python train.py --experts_per_token=3 --normalize_top_k=true --max_seq_len=768
Below are experts of layer 5 (counted from 0) of a mixture-of-experts language model. Rows are named router (the router's row for the expert), gate (a neuron's input weights, with its number), up (a neuron's input weights, with its number), down (a neuron's output weights, with its number) and show model dimensions 0-223. Each number is 128 + 32 x the weight over its row's rms, rounded and kept within 0 to 255. Numbers have three digits each.
After each expert's rows: "comes before" lists some tokens at least twice as common just after its tokens as in all text. This comes from a sample of Wikipedia text that the model never trained on. Tokens count by the router's weight.

# expert 46
router:126106143103150146109158178171117151180116120089103091127149097110161097143161143152134143153126171143112119092138097122161116114144168122103141104172128125113100106180123112118093126111114123118057127069131082150065155106143093185122155127069141116139148139105159073116170189088106034174096112113140142118117110150103115171138110130130169125125166164134109115165147186165112126124123128132127114171114211077110134121165174164140110107152106157133134122085057133135114139120122102103186186240169186149189071133078189102154131171090127134123139143089117150170090143143146164142123171153085134075123136097122014168117154162049129063135170131126171169117118125081148137117114
gate0:130117158127112120194153123163117130151129145138166151100121098162124144134132150177158152117135115060071162125121128138128106121204138122131148141076108199110139167127072215140103041143155127087147125087100134132151133128124141164113102090091056140144186161105153060154099111186062131148146153106216154129079141143085103130171121131146125138123116126126105129105096129137185139126090070144126064082165174153158148125128135186135119136086123131129155145074202140092076157132110136118141068204169137122118149161139110132127071156122170113144123142154179171135128152126161168122185076144183128020134160088066102117128122133115094131125177162083128108139167130174127112125144
up0:123129155103122132141114222139167132212097137140165154061112150121147099099109111122115157129108140141143149111130116113145155118130096129079125159097122132073107129122094134124131095100098080090127104100156133124149136072122112053147096117087129018129126124100081108104105123196197127143132154125123067130132131126115044103149116127085181163117089128110058138122127130060137147134133137113161157157125133110173108148125128144126086076126138126100174129119112140127105142125092149164110000144143105105153125146096170098098148147128120208166131158131117154113089077160133094189128139091091131129144127126129108133097141155100114130150131050131150150043145138136166137165231
down0:134119066053148145171141156150140113097138123146138170137129064083151105174140139136139146127101059117117032128179127148082193128108150068087121123091122219114139106112117080207179116133146128135120103176105128087119105131079116110168103119124101137113091138112113126165093161143152161128076164092126148106109130143081142101123102118128096151218205181069143100120140124105131136110176133090135064140156111179148129151078102110112131133178126100054123101108093116143092105231140131073122137123147143153109137114137072123191113143141146157037138102129089152129133116169165128136091129130144129119130090126182119147089130114067165094143152182120111133084073121097122134155146
gate1:164108140117155035114149137176065133100067134097096133097141173111148164130126141134080077115144206124117139130150130108153115177124128135102134114180128102082126106144154128071103133147094079165129185120105064088124111135121118122119192224132116208127221174063205189154127113158089143074071132095145142106144118142156126150126124139109098148135125133128125128112167155185022175098123110190152093140154131163123048154144150121113166112173108106136112140102134128166134150076137128133056119143137146107224083104173137151134144110125155148125127148100130122128153115074107135150140082140108143170138135103130109145101142158112090145081189111138127093121129119121154170128101
up1:136129148128110161199104133165166161152137099115145092152164125191041148116113120160134186125146124121098131140097160132150120101188130104119100114070139127140124140110107146113087093141155075081127107141121151162136179141145135074098081093142106112085134053126098119108141117143194068155127121128127091173069192118127126139112106121173123141128118132142045146124123136104148111172139183105097100114116125078085182109119054151146128122120119117117124126148189139105125134132118133118221131056127130158022128142133126093105064162143125124141144183152210071169132134154195120119132122117129108132087130191120184118152126118161141129168078176107149153223116121094118109184170
down1:120156118126122079130090129117117084109127163112183119162129120137116116132073171111124105152149153123108131131128204123187067144079080147104117083128127108129097130174101129138133147136142124108113145078145112050143118101143116127129129139156136124149178153115089129128128147159129132120193157061093177146088098134152126121149110157112119099125149143131082194109150149176127128154094127164157120139243143075147133187134099062057104129183103127118128131136114100130138135096192127093087127164111118112157107181160092107148136121126112056147113194169129120084171118010118173140160198074129136164194136128159154055132081149139126142129145075071067171142185157115167129140139
comes before: " ", " $", " USA", " —", "born", " Nominated"

# expert 116
router:151127151130176178125146122113124128171146127133096102123196177179069117130163122113134076131135115096082128074142128212134146120147177124092165142078109133151135086160129110097089129148124142146118109108168041188090158127154101137127158106138114151131102136147081073104161111146130109098143123131193143163140143135088132168146107097142170091204117163108126148120182119117119143164104182096106123116169137105140107107105146154162105092166085110139124133098135134182107148174120140136131089243082176117150135073108159123173128165061184105069102154134160115147083139134131113107076160135083127112087183129181067142105122111044109015105127093111134147125143141102110148072114
gate0:071091122090129148152155219127077128176040105102148109163103137132113124134152132134158172082106095111130118129174133169128136126091135124143113084117131024146171078127126095154125099177120164127106155115154035142112125136130145191093185062108152146123051128095133150117197148119147142075129057149126126091145131170162185114127142129092094128149183142101096127144150137151081127161102160053160116124126106124122181128143131113141100105124093111123131098123115158151171158134132125138147127228142123116120140110136143182123095142129112105164129142115168101136132196075130138145112066175141118145137184135196081125103111132080128018141096118143100138134171131127060133112136
up0:092115131057108128176224182097111129143071124135145142115128135180122111215138144140103128131139133071122145139087118119146098127129128153154144039044142122122145136093113114142098149134088126076103144133122105139066146142098102126120106089089172171144056180114145157146141168113131142038129066140154131127167164130138160103179091122091133111124120102121215077153143160178111126133147080108125121161117178133080188120128137115099074167039117114158125029113140104194116118122080121112157109185136178149121149121127135136148125119114152129137129145121189135138143121126125147200100124161094072130131133090147149069085147133110070123140105110144119114076164130152188149142104
down0:172186123110060105076118159105149157089132134126132099091114124161026130092157133126083089129105151128156143121150115117127130138079075174132095075073128139136154171129074136050150127165138183115157141145114154121153159151140101128083151122154129137122155106164115107211119116087046151114173121168124112100117131206054086111145105088068139129078156150099126126121102186165107130161185087114145179071130135118169081127145142125092116095041158075116125144129105158133147082154102125119141111138111104082122112096163185155128148111131158125127134132162149195208150124125119156124104086121133193153129128081123148113194111097154144135142134104125097101124110117139081029128157
gate1:131134127133137124190194129147137175144140127140147142128125144078157100165149160158086112121057148141100137167105119122085113118124180138108155113125130138127152129099111118157112176066121142128154099094149080172112156108154119139092132074000163223127113170129135110133179136154184074124110160118133164130187115120108152177161121144107155158086138086137120135124172058178156133173134066123110117131127124158124140081132115106147132167160121124109117147150073094108119114141109109110116132176128149129105159112216150114094126158102127192102113131122143127108145219120077129130207095125167130133115177085064179123075111127035144054136155177137153198150119125159096126129124
up1:123153111123125118152099163135140167147124124140156131133093167104141110155116136086147070120101142127068133124096125103125090107138178213118134125139113134206153154073128126127100113148128128181148105175178132165114092129124134162080165138163105116111133159098120152148161143065145098126128123141166135169145127127110124126166097170127092219130129134155135170142152084101140090119093135121128124178152178084135162126187148164091102150161096124127117161188125131166126105141104206136122173131076196151119130159173168255121057128122130173119093146128105140132228133136099112076142095126116205137133166086070119119132100108070120115131202127083141123128079156196092093162137
down1:136141136184113136114166147123133098125115130120173125116168114134146255133200083150132029137138130089124167126136092115120128133148137121138139155064144151118116186166081086118133129150128092218099151103149206109144136097158129132116168174138100104122172118109178123087123111149152113156135124126157124142129189138160105119185096079149156168182151116126107074146130127126143097168099148127075147106108151126137146149111163143132153091121162148206130158108096082187150097110048146157114155212144174086116118141120171190135193144126115068130094082149130130202190116141159082141129128096126123094114102127182094178172127129154144129149137111115125127057118134156105120113145
comes before: "\n", " ", " —", " %", " Votes", " Team"

# expert 33
router:156133142110084072146176140157091144126163150129158158136107145161154108081151165098084177134126174153157178039135111115104146155140102139177167131166183107109165084075155105156157171132114102118129132102158118125086105180117136115149138180129102147096133152126112135076118158173143045160098146135118195118107089136079182138184103100128102132199115129117112134103106152076125124169096175134074152157197130160092167125058155086109088062111118154061123155088073150097099102116139095134094095120071128136098111142161080072124137169080173162167067138128137196114096116086147110128134117155142135099157143192154134191100143155113162109186130159157140152118100085135169124137104
gate0:130127170057094128142143135157092151041130110114138144152121176119119098138129134085132125124130128152145149048145110116098204118103166091189142147084160105071109171164106073166090158133089108132161147110139098128045140189109130139140134119142147147129156090108107121135172118118111106178039098121104166139142157158147175152200139166148118146173163112110070124127131087115169109124089145106061108130122147152102174148117129079157076110141123148154029093144102138139079136122129123130142121198130076139132126066150068103124118182065150168145158115135128122109173014095114121158175126148157125132090139175140137126156127169146148087199086143094159129109127087120124123156123
up0:116183148126156170117155102141132150178149104152024120128163127122141178118125115141156105117138133132126104193154105138189099131149072212099121127114155126125119106215143175107113116145110135149135173088126193112173087099171144096137116122141096148098118124159163125188158127134127105152120122139082050107140122106150180149131153191110111166114102120115128104118107145142088193138161188140183180139122129086158065145120124120101223074133115091127147150138204068113111164132153172163105114034134178067128135165123146166156087131122074076126115128096102129095102128126104129125133112142104084117150131128111080124124172163136066126065054082152117150136113130118104164148169
down0:089131140132134122076120112129119051080133133077120192151144120120129154143121109116136085126128133058119185111093082153145123151087136157121099103106113159145122149096142047058104074183145126134130101140060075079070138095130107070136172124122117113176126108113139115143109135161124139020129124098132129098121159085174117127090106139095141133104160086170102119124108128126174126152110120125101137134122072157144158080188093128124118118156142092203164121193128131120170114136114160159086123120169054104175120129160105075132151123121125134099114158109122104000153130211162172076169116146124129152133141108069133090114066088167128126141150142139131133174070133123097099131120
gate1:070110167143130125116175048128113157137152109103162179127125148125150097117126113127141141148136087146095124130135125119138148103120128070126113141131179124077111130137127130133134178099123103216135176173123120127118146165150085136137131151166125209129143143121110076132123190195143063133075150125144120116115158098169141155113122150090121057185050150073093117138141118126145026141110151098036077137148181116112060112158142126097075128133142167175126111123119150135067111138135156100153072129141128144131148072152169076134137088102152108131031137122167166096103078046062117091148155137140130081113148159146105112101107108130129044113116122141116115168123114155109136128059
up1:129126134100156142106156144139142101156070130107052031117167063075126136152068128137150135113122103145122149186148123132114115139127100202130115160077072139159124127119119114137123040161114160085130055118139161086130095109098101126127077160084172027159095113160130079111140102120102203137176114141088130160172143123044104102112153104161105131076144128199187150146099157130129180137116105175155175131047080143133139168096128097098123140122161061122109136158116124142159132077139123116157166160123132121132135161086150191129108168157151179134192083182095128145153115164129156129100141138122169179133146116108082130154133122078087172109132149117144128126124148171147105115129
down1:128040141223161111090131154218121100138133132130171146083135133127141168133141136140125128134123162096097085063153078117128118093120150148129204138121145127102128109016112107044124143063160104101078132158063151181124152115127128133151134130130146151116102164129129104126140142142052130158046142120101101133103054158128127119125152131156145078169110124126048128161166130116107134119171104111125167147226130137138107123102111178127105100077137103107165137100109114103131097153068083119167110084119132084127126141100135112127198170151116132126112144132110159118157023120169134141147122167076117134120110072126120127127157093165130125129165110106123155100119154046123156126091
comes before: " of", ",", ".", " was", "'", " is"

# expert 54
router:157137153156170130093124102155149093170145148135134111149134146179111155096099068095145151097159191217079108104156125160168177130120114169129110081183139068122141141156121132083118089124150107130100102131140073174070111120131123224108135191109118159109124116156136131078051103096084122062126166115209115116123170132079112150131124091147124117127131161132139124135121124107140184116076163122101161103199095163107121148110142145155130087128119084090130133091162128159145105186097159131128116210117125141164107147092103154135086116102144151061156159116132178084139157158073136144160105080089125156080110157137083111087175120124156064131104090127119135168144196110168175188183
gate0:082159211222082133133152092131127128126107139142110125130084089166080131111058131134125128195153130143146129169093081111125197131125139185196095138099129043118143112171121137122183106160092132088121126119113065065057135134033128129125138129092100115075147143106174128140052124095131115069110126154144081155123121121126069122138164186171179132102092145132087066117129130144042124169086131119099140129142099125139110130137166129145123098121119137122175131099111126128094102136110124134135105142020097089137131142136116144132130146119173151151139175119107102157145126125126141138112150120083137154124121134145120085102128089087126079124093008115112159131197132133127159082129
up0:140082104091151088064114126128139116118118122159160103102168094138210067139199105132119081120124085091144139091137183111109096136164132125114169130166138167135132136077122188105093085157187175122128102129160141141152139134166147184075134131109127119167129091117131128120128127143205137177138092166070118136107122140153163132160101044143152156201140107157198229070129121157166109202137111129179150147111136144125139120111109135110215117139140108128117142192129121122162169171125113198121144167175103131118114152149107125120152121119112124125126096137113178124116145118174174117129077148156136147152128119025208135149130070145085156134151210153145127128104154126148088145153
down0:176149132106128164142093186165158143127173114113141146127129122121117149128125130122116113119168094124166124127129135112195099121154101176129133128145087129130116109096144093107140120131117151072184135109128126142122078049104053079130071127106164100128139134150218111064082130143150104126152086136099127046113086140122155179146127024142111144172110168193153127104128117117156123112072132170206135045130095167128104116108192128127174114152083134160126129156126135132148183161131118131084074123116088126123120121118131177089155143002081132123085159107093173102144124154131152110037120148144207067108127134154125088170099120144147125096130133127126155177144125122174133134159
gate1:142138138144164133130126173152131116068118135071157112137144084175105083133083080141124117147141103164100081134110170151134068139131072134127057022108157116191133180128158077066128139127155155149165128146096094183076135091088116220146127140160089126103104133114122137128154121107111131121132120123146128121106133171151115117118085112109102116100123121035127083126052129110149145148095134127117132086139092232107141162115177111070142091150107114121092121149119137106126176194132170115131169127088182159104131142125130139164120103120130114074066236099158164094147118123161132099121133160111110148138071127111104167162177113166193153121135133174178164109118162113190150121144
up1:121119164076133116126122091132106090120125155112136155132139126091110146143121148119123149113114090154123190114117075102131125129114116137130130134089115093114179117110160160096111108135133124129124129141103158080131114191122111131108122255124090178108073088092133138071222106172159085136128054133117164155147153096126119197191058113086160163207172134135126149129081143133107124139140127129122054148102081136077119199115087103181136074087127158188173128127158123069164093126102111128118184176116121128061133150126130118128115106220120121131164084120125175123187127130167098143066155157149129115119128172127133128131143209129089076121141099130123130133160135200174151106113
down1:127098120136165100113095072117124115129131111185088150130128121093085124116066129170131133113110069170102102105088128180086137075128094098147065108145098135147133094081165125106111106137127146135124158157052072063111085162147128062097151122110129059116164155104115191134150118120159089084121113179124158122126125125123096207151077137107117126213049075181129152126133108123097168111099041142131168145095119130128138143118136116147133129168093160166105126089144037108114121126161128126138129109142159133098118145107124178115115141123132164136132159124115121127090156133138138090144147111137149128161210124092230139116124135126153156062140076127104121154093143122255148121128
comes before: "==", " ==", "===", " ===", " career", ":"

# expert 106
router:108104092095116091177112133188118128201090108090111153132111095113130061115130080140140121106103121083162131106181096101116089154097114154173092128103213145134163126142160105128165079135104166102155110145083122072137057117102147115109121119142171078105128084103105160104113199156159150105127230123114114145149131081185116104132093129098131104127094112073096091179122151131092124157163114136163093052114158073080158119135140148113132106181151091154109219103121110114152097134127146181141166199146160152102130147089134083154123111108144109133146135095138166112063130129127142128150108152136149121168082160147015159095122179137113129119141141153128171103145121055084114077154
gate0:117131135144132111170135062083134132165114111077121119153137140183060122131131158174162116164116146138092127129191121079113117122107151138142070213112127123115084119101148130138099105129105077104090126112135123197097147121139130172127136088119074110103185130125162077091139124037122193128166146115098109128098094128178075143107117120120063127133065130123119112106128122182141145135149118120057142106137185125133213097128131108105131142114189158148124164103148132128131118173162138146092139138100107067113138140139122134134170105124123207125106069156141138122165157246130128137151127122113184067150150110032117138132218124132152118080122093125091158141191128110161157188094
up0:126156185113162133120166144158124073096123133132109143095113100089140138156123106106118166117081128133136170112141085255133139113129034148136163092155153180174053134127098106120130061128125132101142075153130120133147138124149118240110051128101146128100110121127152130139124126128102115132099111092143132133116131166118136128175090123143128079119120152130149166134103163174104142109136118145230157147129120102117123054132099127179077131129118134140115131111130074115193106130127182129129126128171144122127138114089168191074057118146131137161205146146159140167159145108055122095128101117077143237137172146167148130118170119088151127114138167111167148112146124121133117127098
down0:117117069131133095054135139124109090124103107132126122134126103134128112136139126126187153138134131139103110134148103136132097120111150091158103122159093130125127148146127144186128125134129077085175127095140140114129158143203120095125118133136125162128137123110119118111159103098062147196067136123148141131112139146132057162158182103157131129146153160159077147162060115143142144105101121138105079171123100127128102123150086105198129160115194130124065133067067231127160055131130130133146132172134083105134103137139151000150086127017078071159175134156099126140147139200127141134125128164155114154174211147206197122150121143162119121093162170100125130129127101130115113115105
gate1:118077085087095119124138120085097172127135128116097141099136150153074095163125070133118173090142139123142179127141163063148139116120098110128129167127117204138132122188183152152124141131141133215122132145044047145097112150139157146143123135128133140144172106114125097105090127128081081202111094191111153115128174157108151074100043105148050127076142109125068143175138118161104110138085127137172111143108105182125190111135105172125108090124158131103181129044186217101131137144127098108169118128116168123138135239147081120151151111120120117154148127139110125156067133136129127175140120127153153139127129145209128080114156122124148119096199151111124141129115064110122139124127
up1:187132090148210117130128152118107147043127066092062127112104099171176122126072047096153126128136078152168059112134059161099135107184112128128119132148125126221077166131121110106163160128123073150124190098149120122085110174091160113152143126126128139135131191142127174117123176114118122132094042139192068165166120119129096103116126093134059112137144130130144138108053157161145168132156123116166158089094076192094107093141095076115128129154137088131124093103117118146128136129110126085133121114085117162064075155191110133151178140136128125111206095139109100131142181086136120128188129135134140125154145099123109129061130107103096142115150087107103165124089133078110108116123
down1:157135151122133130116141139127156119119090144127155131067109133126145139141128129112102082120153099118127129115175186161094128125138176156116153150148137046098150114130092132125153129139115129140045138131087244132118096135119125132124174126121124127121128175190102157150163129152127088120149128128133118131235078151122130125097159099128134160103164142130104135126081129154128144086118137070127172187157117208121140107118164093077130170127164145153132130128173185144149108128128106130107130129129147174109140147108141226103143206072168115131142191195146090116178118060141124121123122107069089077138113148201119207119192114111172175148140129114167112095089209111192136180170
comes before: " |", "0", "9", "–", "8", "5"

# expert 127
router:161123147159153117116077124157108158119126102173115142112103149146148139131121129125175091151157179167132136120141209119164100143129103187162096178142152163132155107136106144090114118153087096125100099156167091105127169125127182131149139134117109114179147105149150167110124107097129051121121151106159147103163088125116104184102133076201113131113135098147044152179118178174119068139079130120159144087100139168171145140129155148073041082076163122158108094086147121153112156096120151123122162158107197148187146143046084119118101140078105078063118131067068170129100125153180108121071187148123093139181101123202133090168169124129114112140122093151179081166139137108162122107170
gate0:148118125124143104127129102104135177133163150168176184093116121113138132134165154183113094115163125033126094121167137181103097124107126132141099142124117196175127089096115128138141201118163099122184142100135053120145103144156148116176168132101142137111131130141107103135169143131123113187149130076186224135111110093134169082154141092185103125207114174112129114125135135140140071122109102167175161142127116160157104128179147191127085157120168140127148088148137147146164084114174127124175184205107103099158155173106183128176134154133130112112136117081116127158034103099156093086124052180145121139159095149123063104123145114113105050168136122106070153176125101078132139140149
up0:155126153123128150047155089106129173078139095135105151119107119135128084133178125132093122129146084132128149102150145139110096110063129136150090122110131177148175163129093195123125123108104123175155130152150137106128090170180176100156117144150135135122099124107196140144099107142145130179152081112144166132135122129123139107127161089144120114199092101065112071133125110150193184121129137120174184140137150117222168143154116115118070113131130074138107098120128154113145123101127158179081167217087153116136146203108126133156103122122146087092133123072103127139008103080176114140131075091071125132137161144096105036143133222115168066134102079145111128110146134122139109169099
down0:150131082127137149112160136149131117144192112141106148155182105086130092123138126126122166095137120118149106110126098066123094116167223121098137137132016153081100216133112134130116131241071167088123140122100149127130128100127124111140178108120158129058110171099121133150103130119062127166130125125128159065162124136117167163163126105118170130181117125124172146116145134039156109123167136142136214125110110148193127206104133107131115141130066119135140181159085138155143156132123085159146161066112149124143143085129173170148157128094174181140144120075159124078151116095072143118110098202085191112110118144127122106116131134135126166121109154168115111142107127129058132142059
gate1:159151172142117130046132110103102128120094130101161181083139129069129108141159216141129122103150133152128073127117106091153098157126134141123174134130128130136149085135136126146108138130123095180069128118125090095201173173147136158128131133166156097162106042179120121105126161177169067119043147127129136101076099178157132109123105113149143121135101129192131134169058063150112136087069145130122118160049140115134129130137109140111059109111128095116108129119139072127125149123114141093152153101113199148083162055107086097159128162120149103127137204121111165015079130159135131156200131125133163128149162092138065084090121124143142155121123080130134115200130104151144144097101
up1:103089106080133082199121137184148128139137092131125070178075104139094166124106078113126114148153092120150166146145128130072138095134151128188131062139124105128086119107127194083164123117131152123193123116146138129114085125035144113126116159131137176066095156129177099126138117097096147133203118168117127134128162140144060126127154143140126136124180130028185163106207157126119133138178017107126157155172099129137125140112135104161183121172128132126155127074119138082128132138146125167103101167131068086177084175133185143112146100144127177122104119157173133184137131102115073114123136127134064124094121167108164155125140085120104096082161140192100130069151168130106112139100
down1:149122126095136152166104136140116141128153101091210149074136143144115079175117143122099146111123128089112093088116117124193104109162122112154152157130099064159125115135101127110080109171136159119193110085117145082104160176151105178107126126173162126164132131127128121118143148117130124090129082158067091166120122127107158117173179144175133196110128165078128137019032182196119147088100139174134126111149199131123114129058047118169141187130128122074119080128159158133144104150098070102140179160077124162125088099104136144053098147203098144106115152221114114163152159138128133094141102138128091106085096132130107132100101134183138155147162109121124116120088142130135138183133
comes before: " ", " II", " –", " January", " March", " September"

# expert 83
router:137167147141109137055092230126108091084076180125095108127126094135115127083112167153100093128117138125146118122122147149168137103107142110163110153170095132082174163106131143091099170131106129161158134139154114134111153143161159144141108089149081149177154084092119100119087115128167132122129155102125138117084147177134157116141124068104074143109140163175157124125129179105139111086049119157158094153102082082103158191133150132058113101089144206066155163092193168157113210092112128150105139145143112152111121126185059153116117117123146148110091154078146197129104118134118133096146169188151079166167128063140111123147209164100185059147097115137144110091140112105133089126074
gate0:130117140115128135087122132137142114218087062119127078143131113105018149127124135128134089092136130097125154112158129160185112185145127123196131140108166109105117149127138085100050146126138116133164128126099155068146116166199129154132131153147149123107115103118126133179112129132152106131066201129124103109091128127073114113144141122128098128154130120160149172140126178099083101070094127084119065098085124123145125164118119129137136103072123196180135132130118112131092136135187133173112163101137122119216073111144131130136131142091094103155151197171128179144129141130137201103049124127130079152200121130143130140119101075150156066061202096170139066125181139157103159192128
up0:181122135111089132160203120096111201132108169139129105155134141154132108157152060141223193108111138117076175131147082122128161130167129192128172139128102174114146159082012105101102136125121071115109156138118090128123101083097128125126130127134106194107153128139150137134141134105158167122140114103106159102128159129100165106130163129117096167097061137099174116115141117115157121211105186137064143113062109139127134146122128121097109147150109141047129130182161124066133154060143137068105109138162143125092129068128135098128135124109166065112118108103119108112147181129107130072173119134138111100146139156110146110105134223150233095090073126162127116118136091168126103128129
down0:116135117129114158109122123153156146125150151108129121111129097153136244151093126166196132126123168138112119122195079177145170200157215127166074112131127125131123165147177078133238124144139199091128142111164116169121060116115113104111131125151139149133138122128121184114152098117134138119160128128127069120101158155136126130100139088120162145068109126113188130192129142116152148091132153123134142123122125145109092118153185125179146105095151101138124128123144140146032182110125113174111196116052130133163124107068126166128180124134164088168101123091167156077120096114135122139134122116175137146127120116154085149066132084126146156034118121111166188213125134101143098182151
gate1:086166114199128150112117162133124113093114167110153154089104076186095203129118117151050110091141128125071151137013160168149153101129179143156120185129120111144050191126131114056123143102099081151094065117124124126118110137154098197179146123146085151132129119106131147119128130141128201159107067132185138120077080119116183111118066098147084112125106136122104152084152105123133129100113099144197104150115074140101162112136122114124140118184156147124105135173092231171101097104137119120157148115134192131088125149114134170120176141091128138128130145134115152128148140170140108106094106117131065128125081141124075117114139072159184090120131100185141144152158124132158125200102
up1:118152088224132128126067163133153125131095130174118123101155021116106154119049141130071134111106137075097124226083110150138126082192125136123171138138110149144105142112110136091084177136094134131153141157136135133075139130150077149160131062132161167133136138063072128112075127175162109134126077172152156122096080123109200074122106118135127105130108130110126132106128175094128084122157084130128076179130150135128161108152119139164104140135165102102136135158100192153140170098128174155127158144122168097057142121093116178166181143081162164119143078141103140124172138177172131099123147169130094101134091200121026115108131123130130072117158107108137159152137176145169131158124
down1:184139093134162121149132118063177125109159137112112140086141119242122140046051208184147127128142127187149127152111134124163092090078153131133108129182129182142091126130088082133166147141160174175113129167090125101111137150186134094138131142128147104074116139152113112134132125169129128114088066183126123100128112127133199112057168140118149089143121201012130178196125116151105193114102095121109177182118142094129154129121177107164145129144074087158167132128098111119121108118128151133091101120107127123142158191121086113132116111111096170179132130123129133132113118178125185158111112124131130166112130156124153133100121130205119076085126089071135176131136146155145086108100
comes before: ",", ".", " he", " and", " to", "–"

# expert 99
router:155132161097156161111136131176112133175124124094099104106121118168169113066140124100132144129153158107121145109076117122171134059133148119125174129167097102109126139124134132123085137117111085161105060090130085194076149135162118192099130129101109092156130105132143100104195171117071068099127131098180177136156090144109101173159109085150130139146133136161090165145147175143096166169124160059122111156149171038115124086153162140173075102183103132111141126057120165167101145160128097170136176189161173187171070120138164107151123150125147110081081186114104133164113135136166139128148198128118108092102105109110043189138174167107124071163130151092138145124128114062102173126152
gate0:110097127069083117108186157127166121171061137133141111118141152162161075074168088096115128072150145154175177099162120161184104118129070093102184063136101125108149122077080111158093142119108124080175150037104130138134099126135113139140107106143152180140136097146149110163153130170092191044135123129170108106168158087123129127158133124180124145108160170057136110181158081139148100115129124062154126128093124109126182024156098124125088061135105132127202129128095084116138111127116073100087185133097141182133116168150161126108117091179106112151138145133090143145153131131164124137118179112092098076101115130107056129183166117132159090162116150127149127105091170109127114156124
up0:133150091152148086151105050147118227073174147095088130123113090089107122183150153146130134167062145129118088131045132130125127142102173142143113161070117128053120182134170126110188150117132149132101135169235075093154130114137117063122134122125085116094113129140110105116080126137141067114118131072151132153072118144172128114152127135070108203131099099136133164134093148124150141133154092223135126135129144116166128145110173138142143131120126158127066140169147148144120119119139157142179098163112129113111128136110115068180145132063111144141120089140125106071140120101135121095143128147194149177170160130167196101098094161106093129050174114127118130098199119187160129102128
down0:177094119095106076181114133140110159131146136126124113141124129129127079088123102113138130104183115143147124114082147106141161156135104113190179073125196129062063164094075099096088159145109117170154105101113038136165160149090167130093072147125126121141164138116135187138103129158143185151070154093065126131142167120165138063133120102163126154120106136090130134167124133085059171133122100120163190147128052138191166121146137099165146107159171107127116091094047197130152165128127123137113131134097084116115093144101092144216131123124102088162117110110138139133140128182141193126161132078167134135255133136127070158130164126145098117130139154095120091123125151114121181136142
gate1:125091204106051148088171189021073130157126122119153107129145160130170112126016165144119151116101128107120066123157117055113093089147090073132148127093119160118080101124130128119095141187128096119115094087118121141111128129219131129115126085097185100141115126118126093125091140121126146101157139117195133159109100124094127118137145117098104087189104157106076130150114136112110135141089121096125126104108099171181153144155123148114124138251139068147108116043138055103129117088120127139136171162144162136140142113110167111096160153138117152135085110163124070131074126088140142081129135126095115165140154168119130113119136181132155104102095130128122170093096087072161187154103
up1:172125137164067086114139182104109181073134129115115145116161120127140112126093116152094156069147101104075123128135096065123146117153060139127156115120128129133140158159140123146161167143130122140154133024096167129116120115171151145135165109140157148202118119202128066122160092124095131177152155122135132175118071132081100164134119098131132140130093139129077141164151146134122094112156142195155150128119110122147098044147184121154159101108112065128127120064136130201126147135112140108080095126163149170128044062126139194129200132143141127143127125139125091147122186146127146145135117145122103165108131125033151150147110126172126125169077167149121152157157006063148170127100
down1:132097126081159109064135118120116105161138099136198153130146125129115077137131076120065141128129129110101119112191158089049131133172129100133078149136096129150113120152119171120125063102116143141059116022107114116082125125185154134129127105156138125091153109116131130140109108136111162121177124135103137127099132155135128168152120173127181113172075137139126129191137109197130058142097123112130107069145097108127083085133044115130144157188098142139130207148088077126127217145137172126129126134111140134054123130110131239145125131149138125171119156121099106113096127107124065118159140142135110142138111177127198148123092149090128130113138107116224110199088094131151073084112
comes before: " ", " —", " \"", " $", " USA", " S"